Experts of a small language model.
Size: 16 layers, 204M parameters.
Below are experts of layer 2 (counted from 0) of a mixture-of-experts language model. Rows are named router (the router's row for the expert), gate (a neuron's input weights, with its number), up (a neuron's input weights, with its number), down (a neuron's output weights, with its number) and show model dimensions 128-255. Each number is 128 + 32 x the weight over its row's rms, rounded and kept within 0 to 255. Numbers have three digits each.
After each expert's rows: "comes after" lists some tokens at least twice as common just before its tokens as in all text. This comes from a sample of Wikipedia text that the model never trained on. Tokens count by the router's weight.

# expert 27
router:143102125145134130126112156130117185130122092095140130151158172135191133132141142037053143120112084182088159117159105125105134172075173160127083116176099142145126151119164137124122092132132103168125134192072163074133119124103102097087162139132228124152134137133164123148101160044117183125149057031112166180152192153147122145088116164095149136152125116122125075068118117241162131137129
gate0:119105190082175120133112156116133154124159134128147117080164128066143079132166141115154062193120073167103115145134083128117093119166144140109145151137170116197124093165133113142119116132133143122088120113108119153164126139160169127093126185196129170124141088142142210112194121113158131106055117135180159104134130085109116071125160118128106162142157135074098168200092130108082142140085
up0:120102130161161136105018145154113125218207158096136105138161137142146089148090128122083162138169147078133122108196126112160122169127158156120092073059151104115143148064136164139104147119168140141109107127145082070165036104136073148126184096083110175096127106136147155138106111102168148125083136135110139114070148096129124128140078152082119161164126150127072098135109139147157139154175
down0:181101139112130142193183132110117129043128157149118149066182169107123161138125053171162080130105119088067150136175101100132092102139147135100098108121176103075172127156142149190169099127166097097171155172148114157099139145165124133080114154169109171147106124078146118125152154099140176144163134175111151112137088080090108131142193114091115178102125121074089118127073150110144088138127
gate1:167074155121167114154058090074145132121139176080119108104173087137105120133174115141087110124150088143146099147121094116106122170104113118096164054127125125149161120189129090158118097104141204155106142170143079151133076129098150140130100137101214183084147173157121167172163116133110133112079119136110143122107153094090180074107146092146098121111180130121085124134066106111137138127111
up1:126159045155123120164074104183159129110148094113174111102096108104116120174125126081136105128173127162136154138127150117115148155134175091033199134089125099100140144146078052157128113128090113132133161121106169171106092074122123079130049099116119081165083138113130094143163138154120152106093149188124101090136173124160109128131146139130120158116164118165135111180146148164142051133168
down1:108123174120140144139091120176126135134157130180153135143122125117150165167117010195159112078056145116091148119069149059087107147085088138153094152063127115092133132120141168112177135127149107136127075116130204177106117113156145090143092128147106143120134175153153081141163150142145132089130172162174134149146114136158099170181142163194123121094134101126091096151103138131113131128178
comes after: " |", " to", ";", " did", " would", " does"

# expert 55
router:068124160074157145143131126094156124090145145133225106124161149135147075109116067135180107157116090121158134150129098098156084140186121055108121127175142155155102128178124179167153165113169181086113122171144110111057096123126129144121107114071144142073128131130128134089168173169115029122122166170170155138100165087100103135116166107134186080089121160075128172118111116135166106124074
gate0:117116135182147158160076164132149113093142138154138203077166126128147130112192179066162155152128149093168096160117103128140128145137130118179086125104137093156079162172084128135084153125104160186081083124091145104190103113119171065102141109191071143135136149153103164163174098126111089131192114086108142090033155099187096114147192116117102106138170164146089080060108179184134142137154
up0:089132114045110113119185108118150083141113159107146094169121108118125164105123107152151101086120109197129111110153136166128121174113154127069192119132127095102154088125185115164168083064117087089150149132134091196079156160134136151139090127102150131155163119063107140152103095134139108173088138154175144128131150171169097145086143137118152150103120098102142133177141067160166156129151
down0:108218158187054133148181130132111120117123075171155094122075072115134143109154131113104190067181091144102100172118144126155107143119101102107105127164147135127149100107157167085194080166142124115088151101147159131083097113117169129097112140121115131130105126111178094081126102160143109166082136199195088084178107107129129115168124088145126148137167094122133107187094134099134089125084
gate1:168096104072167092152119163111166146124157124090136157142162161117122139072120164137127116141126089062130117180126112141112118114100086097151124130134165119162074167166080142151129088120135189139139129150114124093156105111117201103102115128151159151131116152111132108062161101169117073152167153140151186084059109122162123098107094142105145135135053116099066080147091119177122097130130
up1:120152139060105174096169160125112162137094153088123139185105150119174099118168118177139172090089076131187067161160187139119130128129100118163134148183143132100142161165086156114115057143158128132121135199089092149132102081071165179112124098145153146139185158107134147073125109150123064148131116150181116098101151103211098139078109066103099129173115188078115115135174132124161157092172
down1:171166116123127130162094165116176140147130089114065122117109179070094198125109157144129150154181036136082175145141136108105124116137131138114136094140164132175139178114128232142097076141120118114088139062168091122127123135176080100134139134151102145141137099147163115106136117135173134150147120100102149141180104039135125123152146053154158171178148093101104145114116126123196142101183
comes after: " ", " |\n", "0", "%", "3", "\n\n"

# expert 0
router:088147141068142102227108126135116096118134131122075161159155123143138068174171053156080097094128123143109207146107101117137121088106091162145159150190127131145210055115175089169074079112112146136104135203083065141082126152131131147080114120125142151118111126098134099157099146075132079122111235150125126073116149144142146145117093154129176168069110138094117118140154121156121139129231
gate0:163080091139139200168083132090114097089149082053156163047160091150111129141140122091096141144119081068142133161153102111108115159067104128108159152140120161142139176113103138124135110117132187132079091122108157169098123127146145159133107143113164171111165138175126148104141114126108125108116124107124156141102127067153115110141119145151123196114172134116116150172081130154101135098179
up0:117157195114161036134144146141151099144119162178124127231118174102154130117125150149141102146138127147092117136120135139154156111146172101135093120086150093116095119147144121162105153136120083113161177125162114087177147130098130105108116139125077082171099145099112107139135158113156136125156087154112124128128104172077106118169147125089117065151083084159126108124154161096138127140057
down0:076065140115111161130198124118073129060100135142139179135171098095128121125152116151126113135103088180084129087081133130114128073119110112046127113099139131158104148155129077100094132106094078160144114179156097103175099085120140069111155206154141117175126097154146140209141187077094127114116158154201072081122186157104121100164116183105103139132178194062166136163128142108093121091119
gate1:127113160120147183099103178129110113125138180070139153113166142112097159167130110114117140112092116171194076150131073076143096087117138120067126163145127158157104122149166125130154054163143147101130160089137084139138119157111197129122132156180122122135164115128103120159172131171149128127116096144158162087089128119133091082130116121143077132167146118200074138195106116123069097128138
up1:161138134105108163093108152145126091147146167076109087150147171132124189179145093137160150155102116153207125116143082074151065095130144124072144174143160161118145148144166111124158043175094167099138125108100115161162097121102154172117076139155125098152144141119114105155135119131179092128153097130098118101094139168144107129129121104154095110158172095130095155198142111130084124130134
down1:158128153115189094091090197092161173108131118118124107104108090125040174130119142140095139143176133099159113146102193047142173193098111139192151164102120117146160132116150132108157139130150117159157149066109145139143128112177110104125112157142153091148124149056118178062120133148185100145088131120160181103091138045160119155111141154106112089169103122101091094127111092124148082164089
comes after: " is", " as", " United", " was", " to", " in"

# expert 65
router:042110133035097152092135134122190125099131111135151154101146157132127174111130175144110179152100114185096147113121117096110059129205097120137156122136136113137112109084135096082147133128109170125115145103085171130056140116123122127103076114141138127140098127088101054097145170186135132123090178121117163126132164115139154115108091149123149171059145082099133112099121120113114169115091
gate0:084077101101153136150146154118098143076131136111153197100135106087132135170123158120082097111196128144110101138148091131147159141143088148139176140105197109166123072136129104105129151141144162137086126135076096117143136143161129102149137151148153127168094174168089103091172158100190135082130137106130138125146137107124117121101072114160126195095104099134068094194142087159126045138167
up0:160105149137183104142073116124131133176095131094099095184170188106136143104192136137169147160096126074105147160130109116100105081142157119097128109155083158118102161144157177183128112117119134098145144120166151148110112111134138134092122142168094127113136114073159160180129140118089168121119101155143187139100156121153137070207222142095166081208164130135170112112094116141140150145108
down0:156215177157078101132188102140127075147088126169149023130115118160164106146133118068169146115110165206141121126109100133079196153102124148149110163165092112095135163114124068135130129126129100111140158101115118136122115150062109158148142135083119198134135109168119102157106128120159141120105139134126065152137084196150123165126117157154104137087130137082199106148136157121116169101147
gate1:103104160118204070063067120147073114102125144099058140123181163161067104106161122144177153168122146161110128171148075134139130174103163128143144153093098118140118104185108107122151118080119234141093116142139137124143129101159144106170089183153147094152090175107126128120220165155186124165119130088166150096154140123146101034118127093105108164140167105149083126185073085102107084168112
up1:121124155160112008144155063155157142117111122124109095139156136201129121232114145187164120112099157138093129106143086130080106201068166146123121165104086099178106131154172118127143130139188110137083150105157129157100203202123151127128072134142106101149111135140135092118183173125135135157121164087165132166088176164125153065083162118125153184112086068090125167147122128168128131186093
down1:151138129169088096143148149155158119148137088139117050095047090207208126113107147103084132117148092115161128161117135134113192117112121094215114186101114129097108129071104146122145104096121092119129106146181159081128154144110126103144124063081122120165135151086148164150091138082093158146173161107107109161144119151152154142060142173118094084115128074128154141147177139127138112104143
comes after: " |", "|", " September", " December", " October", " May"

# expert 50
router:122128127156150132148131147101065148125127129108075161124121174132077082063123187145200113071061138107116116117101134142135150154114121193132129139136101109157164107176081101109066129131024161031111112112172150109083091139106135138144110126126116132110138125156095110116137129146116111134107079141097144163130062134142160146124164136112064101124121108098148136072095136138100086133176
gate0:107090136083154123133078183124176120076200156077093170154167123097055146130090083204079116165187156097156148151122097118087158109137152114091095131119136179158148119136111132169147101152143135143061145135122124136146128095114097100121161188192087130091083118117141132165162138115134117143107109094110189143186122136072055091140133122152114129113138110158100057128112147158090112108050
up0:154146167167111131191108148156194127130191109122098161194111122107119156100108112179172183102115167080104149120172158161150126112075119123099104108151176140143135160094131154139088116140148176120110118087177106109132153065128101133071118131141053118159140093106160126144120106175069129106148150100098103167130085126107078149185044145123164098136123103114124097144113112181181160169086
down0:117103137087201146179103106102145140126148196092096155101141176131088124138156101161110076104170118057092119112148154168123093149103096122145173177127112117177145130152071166155127094125088088192095134170099200114140137154190186058173101161175139136112088125114070188141125089111122121095133071127144156159119077070106116185127172157135140153120144132103104149170141166138128111165138
gate1:189098169093177163177162170165120133138189111152202146111159109128124176116188105162124145132142107132084118125138109139087127081118158096128107104102100182175112184154156097173134110103119169171126217188148141135132166106115192113105145180179146121055135096151094122140196125158137164135161128123154160134159131095131140087150123097178118179175168122116095129134102141158115087135157
up1:080100137131153077107110102111099158100076165109107155100157094125103107165110148043165114144063165174159111143091065125140109184102138132098129109190189108135141103141145150138120125126146169086177041082139075194137179130077082137153099157151077174139124145103119127130162148121149132126077115119161122152129159221121106063137125179090122083107146114174131123155106140142110133159069
down1:098169111148138149117205110163140135043101118187135138128044093129150169089111167086166126144115156194176099164046102115125115132135140100128140080125114144129131084111129078105124133119080101128119083166130104141102108175105161124111123101104121118149112109137070183128172151126161170139132141091148114132151139198127132094068113148103056109145121153153203162093125120098102155137085
comes after: "\n", " |", ")\n", ".\n", "°N", "″N"

# expert 26
router:132121126094166166146082109152136157117110147152072105136163101125136105092168109127061125080156049094077157112154147127130183117146116153110102122148110115118182102155141190126097105133156105147103118091146140103127122110117038148114115127160150185165103116147112113179148153134139097103117064103130149158087080099065105114110161129135120148145113160194090170059093118118095099110194
gate0:148092117125164114085101149143114109151162098079134142099176157096110098115131133126103111154155174103120097171181091110168125082121113132087132116074111125179095098097143140124159117079139137170107075143146159138104124114103166123095129187123163098166184149138072153129167120183125117093107198065118186101131114135066113067079138111106121150117134136095082110154122090189160148120153
up0:087121136139134187163164190081194107162105126052138137132127080112128112093120086156102132193113129060088126106096151131093114100189148216129064156160133171109111117133072076133102141135121106179176118053112171126130101117147150144099170138159129078108126185172111148178084112127115155113119120110175113122144142143095115143121097045149070133090106113154159172114145178109195069097101
down0:145136118093131180164096149120136125137152043163134156096197067134113126126141140166127117135104149171154128177107143116154167134135070150136121100068162133140097104073111108086123116090130078108140076093095084113179152071177138159143079167074164164107115153103140132075056106148096160178137132143125145122146084119207161116165108108127162093097149140128134099112155114126095138131161
gate1:138087119128167146106110124150173122102119162114137124078165122111079132147236129172143095201138157142113067133121092156131119092140096129159153067094144095140087099164119099152153150100103172128082114085130132177148165104121109156128135171143140123142108083123131190163194160115180150137163133099159158159146194122093097079077103167127189105120183121125125093122052118076184091167085
up1:159126133149137119093117164142084110112174125183132082120134125089070135105086079103132150076133150177092086096122102116169159190101059047137147157089133164129174094123074122120151062154094117149130116134097073110181156114163075101110175141175118136089120138144090199158147109124157110125080133174120125088135118087099102109141205128189149079174148097124086125110089120110134170138110
down1:142190167136127198105090119130109126139187105137123114117140108099146055155131076095120112124188108181176139133100162182070143093198132126127130121180152110105068128125125069094126120095121174119149108111122162102119165164122092167214111140141118160078139070155150117151102140150090160078111125147165140138143145157128154104106153095134089056108120102136191132082089084140126113105113
comes after: " ", "19", "–", ".\n\n", "00", "18"

# expert 16
router:195139133106125186106122128137120136132134138144148099130133131135129148156136164073135129105124149105156068136133115146155146092098099073133111146107159095136095141118132145143129143114084159155142126122131139171206107114121136125154127139156114149112143146133156137198106112159143068121131116162159107157189135114151142107118123109114170152083110091099121156168149123089140059114205
gate0:106094173126161123063094171072113110122125083107115138112178139108103143110094118167093106085137123092096143133154089104184134119175168135110121124148133130162130089131073121067148103132116165173075084110193123194098140098122124084134129177133138101169149140149141145131170117124110101116154133119134173170145156096095115090111070154161127185106133158118081115091100087155104159063095
up0:130165095136115159137175140136111110104145182144164100164126164111138144069194140090106162168107142147087185105112090132129138128069186172095133109159130101128111154138168114182108184171077147052147143093115115108161121172156062131100150126161077124146145070116167134149127099115137205159078093126091125080144074112101080117152131107106142061147160080134137126146098192165161112159105
down0:105166095129118104124134077096109145101126171113090144115154138136152123092154146069161178084154132125154155095124196105138139149088135116159097087193110140107172091075079244156096164122191126160149172133126073092134141131129129147150150153102150132170122125087192079156103113120070171075063127106096140133136152097131119091110154114091120169117108125074118139088089134215146156127158
gate1:115083151115202125154114145150110142119159153064139171151149111092111182138149161132116143123089119118073144133100090109085150150129123122136110122177175118219147134168114157140128120124109183145086130105198099101098127118156117090079135173186138133160110118101139186101181112135139152131161146141132172069121152145124135071115064132138176127187155117166071125131118131123177123101054
up1:108092173233131121146090097151179119130167159128128130082186186203099163148124197149101134161124174204190086131122090118122061112146104163169127120149082176060113139134132110111089093104133108135083140143093131128134167185089174100166149117176135103160159184135141165173126093144103145100117142170082115140102132131137097150076075118116140129105137107111170118126100076123108186072136
down1:059132138096148151152174118065085132145099079158173097109154135103068116105116088178185115110127144131116141119088106120174136167123128075118118136147168114127097132162157113094113175174132121113108075138118189161076092172169075152164146185049059148113109134114091118096166160124131125156145110178081168156106130141115122167122125129177224109123138143134135101151123113112140086107128
comes after: " |\n", ".", " the", " a", " was", " for"

# expert 48
router:164132114130109140148077177100107127085127124120096176100175175106115172130178156115161126158136123084114116118162128120157100175097221117140195142153110130139082135114133139126121040126131152160107134049144134090131124070094078153085112132159085144123123142127140158132123079106140102140125201105156148113128180105147108081117148089126128137188153152188085147150105141130153129102163
gate0:056105152084148148180072181086133085087107189083096132151138166132123117144127122130079071141192136137120135217091092158118113156111054111152161105163194147167123123137147138107179154148137196085092116078108094106117148095122120122161108137149128118108101158109119175058154058100147117150159089127111126112099052079123137124099104098169121140108105120155122097108110144122093157091214
up0:054142123148125153162068163121123072139135177071158140079110160124130148130167152096112091128141154105107099158111173211103090111133105142158118119170147170094104131132088148099143038162121155078093125060106114102092152149118123185177075098111156136181104156110117146082101043116128103139133116163104058141108074095124126161072149126165156141096162165154143094107115142093107190115195
down0:158093115097176101177050144141120162129133149102095159156151089137100148114115101144133073129155151099088092116123138096139100121130168117131123146122142183129136082147171157140161120157125154179103150132118130040134119140146112131090104181161115160104126127068168148159104123097130149118129105174111111101150133116122139181158146110061154120125157094103031129170115110135162083167099
gate1:057109148168162166154104179126106127124148167096185145146152129098142142113113121098074051149122128114079113149179091099111137170094127156130111106077098133178098120096138170095174132107181242088082145047130106150146119128132184132192122136148081141112073153169167184109175122159147091130086094133139134116126126115135113095121082095112128185121113117090095070177092139134138150110113
up1:114130120111109141164143156160093118177134157104181131097140093122128128193123155095077146124149170090152136167171206134100109129098136130209156057116117139140108131084094214144110123141141120083147150053129155102080127163186124181145079114113148118149123154150171166074074118168096120127117113124101082131165127072117107150130117146082193132114107088138128140150129141039128147118136
down1:132147147102140120176074180142147158122130148102100139122158149120089157104122140159128091121165120118053106126168136101087077110106135135139113114113159169144151121192157104125149135155175119161121137103120098096167109143156131102101100182119129136135113103113150132116110112112168116108098087192140060122132148088103154139166100115102155103148167119106085076202110112163120085144063
comes after: " ", "–", "1", "2", "%", "3"

# expert 51
router:115155158096116147130125115099191101082117090104130183159141143106114168132147164164174110160084136131153154139172110104112150063184092200144150124131142140105120143114081077145131106140167145126130110154096104169136151077170111113119115146148151095133131139104116130075162071117123089127055181255155119046035093131141105106119124082134146154192115119148154082216122106127141127136138
gate0:109030177132146105177137173154147159170129141091177106073227141167138132148161073172118142092148162086105149167106088136175093119156141137162135076153109121137135156092164144164116154151095147137116109141133117170161053083158153151149125187125134121170107142120111176153154120098130158128160104129124194133101099099123119113074144133117151154095145093159080112088097124108158034125111
up0:182127133117114064118103147112135142099122156149109182191113129091147068150043115115133177162113178167156137088122115098099166163188126117129169137131127165128180127128137092114111141076155109143116094115187138173129198178080143141061161142057177148121129102200098142143149238106151125093195123112165105148117115145169146127167170164120100090132144087100085114151101151143136114161122
down0:092113103144131122161097045183129094132106153197164126121070163174113120126182119057132165159098116124094121054136102126135148090183093147156109102161104110073150080135102067122087141157096144147086089096140156136149105133106101134100110099067189176095121145103089095170205150155038140171129152157082153129135122188158121116141102171132148127106173200139134136160191088137105108126114
gate1:058099127104144116108090160131191175180072148091068153133160147166048071138129149140088070112164113027134092171138086162071179156168178172226127092127116124137157137122100164175089122073073134126106171149153163149160191153180151114186108131143133135152112151117116086173163091129162148102103126086124166142095145119091138092157112089086140118166140140134102138094074087140131194142123
up1:151129147188173132164126092137129136157156168086181128133137131139124121114132155144076148155184162133197174105028103112131116159063136108086199131141198097122116104145127129105132120124131138077095125171132160156083106131121147115097109132100077094152228120149181144152132070156168175133090126081045135042157149122131132149129055105130095082097110062121144059018094124157150129207112
down1:102101126138185143131152110125126120112118142141145086118180162122104150154139141159168159142087206069102085135159105088147124197153108182151100146089139138090140136176144127159084140168179106155132121116117067143126118118087104130113126128116153141125110173147119158154160156098093122134070069112145130095094134154164131073163133135147156096132158175101170152127154158205124117146108
comes after: " of", " in", "\n", " to", " for", " at"

# expert 59
router:158124156128131065092091117159169018173119125143133104134158122116131157118155096117141153074103133107154146132185087121091110147115117165113135143091096146123156158143125081178143112127191186124089123174082091095106172160179118142150121142096137154132142123094167093185108089075131143134116119106064125070027180125151106093126124160124157116156158155092121141076128108165073137102164
gate0:132075115127156137120127117197117156143146151091115133101153115116067118102137180103111087121093116139089133163123069156101165132123104186072096102142168154207108091094149141161160130134137184162078133145157095123153193091161161153103156191126118169124123128125110159098150136216100104093093091074140134126092173114106129126102120158089124122148166104155138149138133122101121137160077
up0:198171097098114137144166113184170144087142106144112086087086128103085121117131153095171207105087153126080110109157101090111141118070102217129097147117187163158116094129155144178197142168140177158098109171164085130165155128211146162151140144127131182122143091122108164133115142134115124117093093079145110076073163166169117154076165131078098103137140171162117192152103122157143168172105
down0:064081110132171184105080167151136158127080085079085186128185126071095166184153103168093134167159122158099179151177151138105113137140113128111097130096147183184110140154151134156157140148163135204144097105151141061191112099125173109070148107186122089150122141116129139148108129147090126164129159114159199089124145095092090069118170087145131131120099107102126096144115066076136142138063
gate1:123087188146142191185189133181100151141102129179133139105152110118151079064122152096155156118129140029128102131079119114134133150155151111097111114171119156174090099079137105188185139098122127143142162192181087108144159092145114145136076151116127168080185091142102104170154097093104077188120134121140151114127151098146085084081100098141108128146147031152105151151089121069174116119087
up1:094120195136123169218204122127089122123147146192145114134127137109132086068107141083115163127150112073126082139065095087164175164157109067125132127194098153114095100035126111167164160095100131078192185227193121128163153111141100108157077146119106118082165105115165091159128111112085066182140125141106134134131134089147105104125054121097104089160166046148118150123126097076128135102111
down1:142145121093107083114124147100189149144123140113154096145144126165167110134112087098104147129144166186114130153138174150178097144135083145127148153097166103110146163124121120115106142109153141133102047050132102112118160132054122155120135122164115089155071145073130129085188185185135173099175127089079085094113157143093119135157113070135123076089106212123135143129117129211147178120173
comes after: " ", "19", " (", " |\n", "–", "20"

# expert 13
router:151114086117150162090163093141181137171129153138145128149117132123143103093149142129123136112057097173106095137111108158154125071182061168147134144078118146122131075129085041182117166123107110140142111074098127130153120149043161120168162131185143142190131123084096157075097176161132179134101193146077133157165185144093142145143115168128145123115118164145140155097129124151105189136127
gate0:103040160102177128158119163169160099130183125154111158138166051096124090158121135110099139145120098152126101186126080115136132120121095124151141119136129130215115175161159134147131114123149215123087093116169141171175119114159065099162102175181180108108132147096166138173174075099141085164082155174153177110131146119142148085151195107168195158192141145205070124179093080102155098127076
up0:112110125176108118151142146105175127171139134147106113157122087088155082141158155130098195123128066153077112118108122126138204143091153080167176168104119144132159168168186117145062055099139172153100080182175142137183144101120027120160140150153124116131128150101161099158172116100160118197160178199122097079094101128143149153135108152117222135143162081177106148150080126093130090110080
down0:109131136126106123129095112091134111095102143132120115110144140105139129121090132166163090082061084171123137106183154142167171141101127096081104103071117141161187051152117150131108141103100067134136134139113121179134141160143076108124115177096157121101158093111141157144152115084157084151156086078146183154138132052153119092167177173094157114111124086136122105140075153179123116141077
gate1:126080113098158146142120140129181167129129083127109090128149126092102075123132124083081129139178073101093129150072117096136196120118133127158149126053141175176121152160137172178142078119148167139121125159169132123136171105156147120078068163174143177183175080147135115148153147155146109101128152138140169085129143044056158104136123127134169135139184090120083140151091100145100038187123
up1:131116192129136139115083155094080105083140181078125210105157154131129152156131131191180124098069158128114134147200113137126051116133146099076103114255139072121132108111148124074152174128112144141117139108075095141069087145103136142156173145091131065091086162135134158116146096118126146128117109127106114131122104153184053117137146111161090150134105146127143079118128128138170198066123
down1:160182145121175124148136147118115128143153159118149126139137160133111106129147150096130192097110178137142161192114122108118145117167125122182162117161115127150096137143131089138149125138102174102104107102152167114115119117093139128133147059087137178147116091116154097115118126154097152138114148148115090142124103212128102116087093091147078143143101204146130182123131134076141133110168
comes after: ".", " It", " it", " and", ")", " has"

# expert 47
router:147120140145091204179113107167069126114129131145136162147106112124085204161149122091122138145138126123069137110078143204088085129082187111139096122182131118167130084103131036158132116126086133179155133137117130094122086152161095121099136118137153148156135131111145119117114080101131095132151190130125109139115132165091070110182126116137164128107121101135130151169112154132075151174156
gate0:122069144116170145093073133124144128126121119151176162102153159163161138102136084153140116094103122113103120162163082158123138141119134093153183133146117117192119152125195113056153155125121139139076143098127164116120141145101179158104150193138121101101124131148110102123177084131154137105136080175129164160160139063140090056127134114119098194092109155069082105151131073141088098157134
up0:135136088139089113102117076110125128095066097140139156155093130122121120098165168151087142062143155096085093151108138094087128131169172112160141167177117145133146142121230110115109139120143114073077125119105171083168110177042086151166092110108154101107130162177142106132098137085205181155157069152120090116162146106132171156072140143091143149094084157136169121119131081141121071166193
down0:115038136121093142145148173158147175136129077121063177097150179099136122148109112154144116148161131129115125137134093073082115143129140105081137118105093101160117131104144178183115129108129136112137161061093107116176115121193113106094094168154102127144138104153099100194150162179116122142117130105165161127154130088158165116156123130092105100157160087044130128125115154216160091162156
gate1:132094149116138123159151107119162200062126166106131100159155138109116141147188171176093101135107125155112127164100099141118162099106077122118162135138175157175177141093132100076116122088109155142104141118091139143114145128052135080177158149118106125141150130153158167150175089142142106139118127171106161126118114079129106090106161111120092214109117126082102149118082158158048062168117
up1:131133151095105156126183137079143156101169168153111059145104134112151122090131175194120139094047164138117132123066112157133132076154094087082152127125157120160187181118195117093143112166129133128142114159088131175096117147116144188133133105045179169163093156130144178152133106174133156132136138188096110122076121073159120155148173111139128199165094131108118157110102125151136095142094
down1:118122141116102161149097108182123190129106130073087157100195144154079097137112153133136121121098126082084135100074210082104143116069166133122179132129085074087133143117103138179095141119119150154135123088131089108160103123183097117102122118176145125135147118132135145153104133155129147128130139105114170121134136113132128055099067139099139146161135101115136129090094151106136183096089
comes after: " of", " in", " to", " at", " on", " for"

# expert 73
router:122114138134120136112138130155157129118134131142161106132128124121101079065114183110124124158155143138148156144089155148158120185158115172082198110125131109115183128092147153093095115126157150133104118022112134087108138140093115132048094115170126152163126143169115145074108121060133135123151081124134141158172080093099116129144105101136118120158103123184159098100121129126122083109079
gate0:126077146067155155123110151133150145113139132149106158117170228131073133100122150078097096118159148076158114128167093058186105103132119162127169125034146139184146170123214150163162177132159154140033122206145121089110094117193172124104137172144145122131087130149153193129148172167125104125124102130177153116075151099125131093149103158159079120110113126115104148146118106159177098162120
up0:144163139074122147128164099150160125130132158175148111061127164184114131061144127090123102129157140067160143087164151049188104093155126165116150145038145149145165133117197112152160172117146092154051116175131158116092088117162145148097148097146134145142068142126152206098097178180085080144123060123158113152061161116155169145118110194150069107105127152136141151118142111145189126142142
down0:127175115074213122159152121133159186150134110087103167104161116167124166144129065121076133165137101067076103097172082091104125159111140151162070147116138135118096153109103184119137143167153123106137100188162115106094106159185134121127104144169116153097138115134133115071148113111157126095177090126143234072069157091165120106179112082118127179133154087084057079143131126095118094143118
gate1:157061172063155118159140186122126142091142135106145169152186142110117130174161147120103078129133136117165127203090077186092101063156109151104114092123127184184089128168130137150197136068131168107156130124096096128098111144106157074134094127148127146107130163075140170162172125100158159150125159134118187127113148073155153047132118133172097163107157129138073129173088167137090110145099
up1:141144146136098165100138109190109112094067141201117142129113122150156120091171122115139206087079141147180162088174158131191158213161167157140135122112122144093097128128090122095035083165101062115146050141110112122113175141157133139114125151132134136128141120067106125116124118169130132147101168085123136109127129112098111122072098094089130162149124170134134145180176168147092101172118
down1:151087155152078123072151113079155113191130097138116189138074115129169137150132162128178129134122132086161127136103162092062115149086106097083133158138146090104127111133126120104075120138159163118194165136107150109173096121115083127136157108084157163134123168069086138167121093118131130162142150109092099130134110139114128153130154133121115097052127166149157179109175163081142137102156
comes after: " |", "20", "19", "–", " are"

# expert 49
router:182115162132135083222106132123119165080122130109220149142090065123113114087174119112106183125124132120164111126146124120106191138157103080149113119171112114090176173137130083160127128127191141142127135165150164155109116058093191130065095135126110154131140113073141116138095136025128142137114102088170096097145136136077119103143110158138160084113134184162134202182142133164136127146199
gate0:142086180121160154082114188117154133161133129067144126093165116116095137148096085165089109097095128138114091148091078092157154120095097174170137161152111168152141200156166127117084102092158137134127053095169136162120164161177139091146108168114117069168116083135123171152163142138138120112106139131179167120111164086060117109136163082101171137191077101163096082160099126148128091118149
up0:116114102122148119207179086100092102120118150180117116172159146111147153088198192124185141155124121102166146137176130187121091112150150096070160092125115076078152038107089140156141176195104149153106177125063097076156066056121085156113160149181134194055162157122130107093162146140150137097118139146040147141118112156202140109098040183149070140104178112117152181108103122115120151153102
down0:145184083190105102108115127157128147139149153145116117158129126135140142107169159127134131144115133156141139147131137170156186119155116123126184115100075083118100151087140136134144139101127145108103110088150170091078115128157107144123113117097099175125141141130085107130240102084111138191116126135146055154106139144146148198166155137177148085113124132123154183130152122127120146133183
gate1:081110203086159139097088176126155104097130099153118160109168181143134134162167085162107129079175125184104154181118074138156135166149092150124097075161134141186152117132118135124142125122106192122129127156099131078112171144133145097146116176138214127106134094112145146173167123134141094092158095115226157079160097059107091091158156115149118172120134089128090131125099104096125136085144
up1:109137138128157140160190111150156126103122129111147145195113099145134091105154156097093182119134100082064144150148150079171115140159149103143122070116161132165123174028157191116142123122124108173117156131135138107109211168108170142072092094119114159173095078125133117128113091110124119139174112112176122163179149087084136105136204090113203106136149146105133101095127113111194095162090
down1:116121162060127138122117078143130147188126069131147146085139154158142133153109121151112110145140102102088140081098134128147093136121096122116116186156178185175128112119102152216133141085082123161106155162149079116143099149132116188159160145168138127113105140114127117085133139135159112078126117140117175121173121065147102142089191142086124158110104137108111110095122163116161111134111
comes after: " |\n", "0", ")", "1", "2", "3"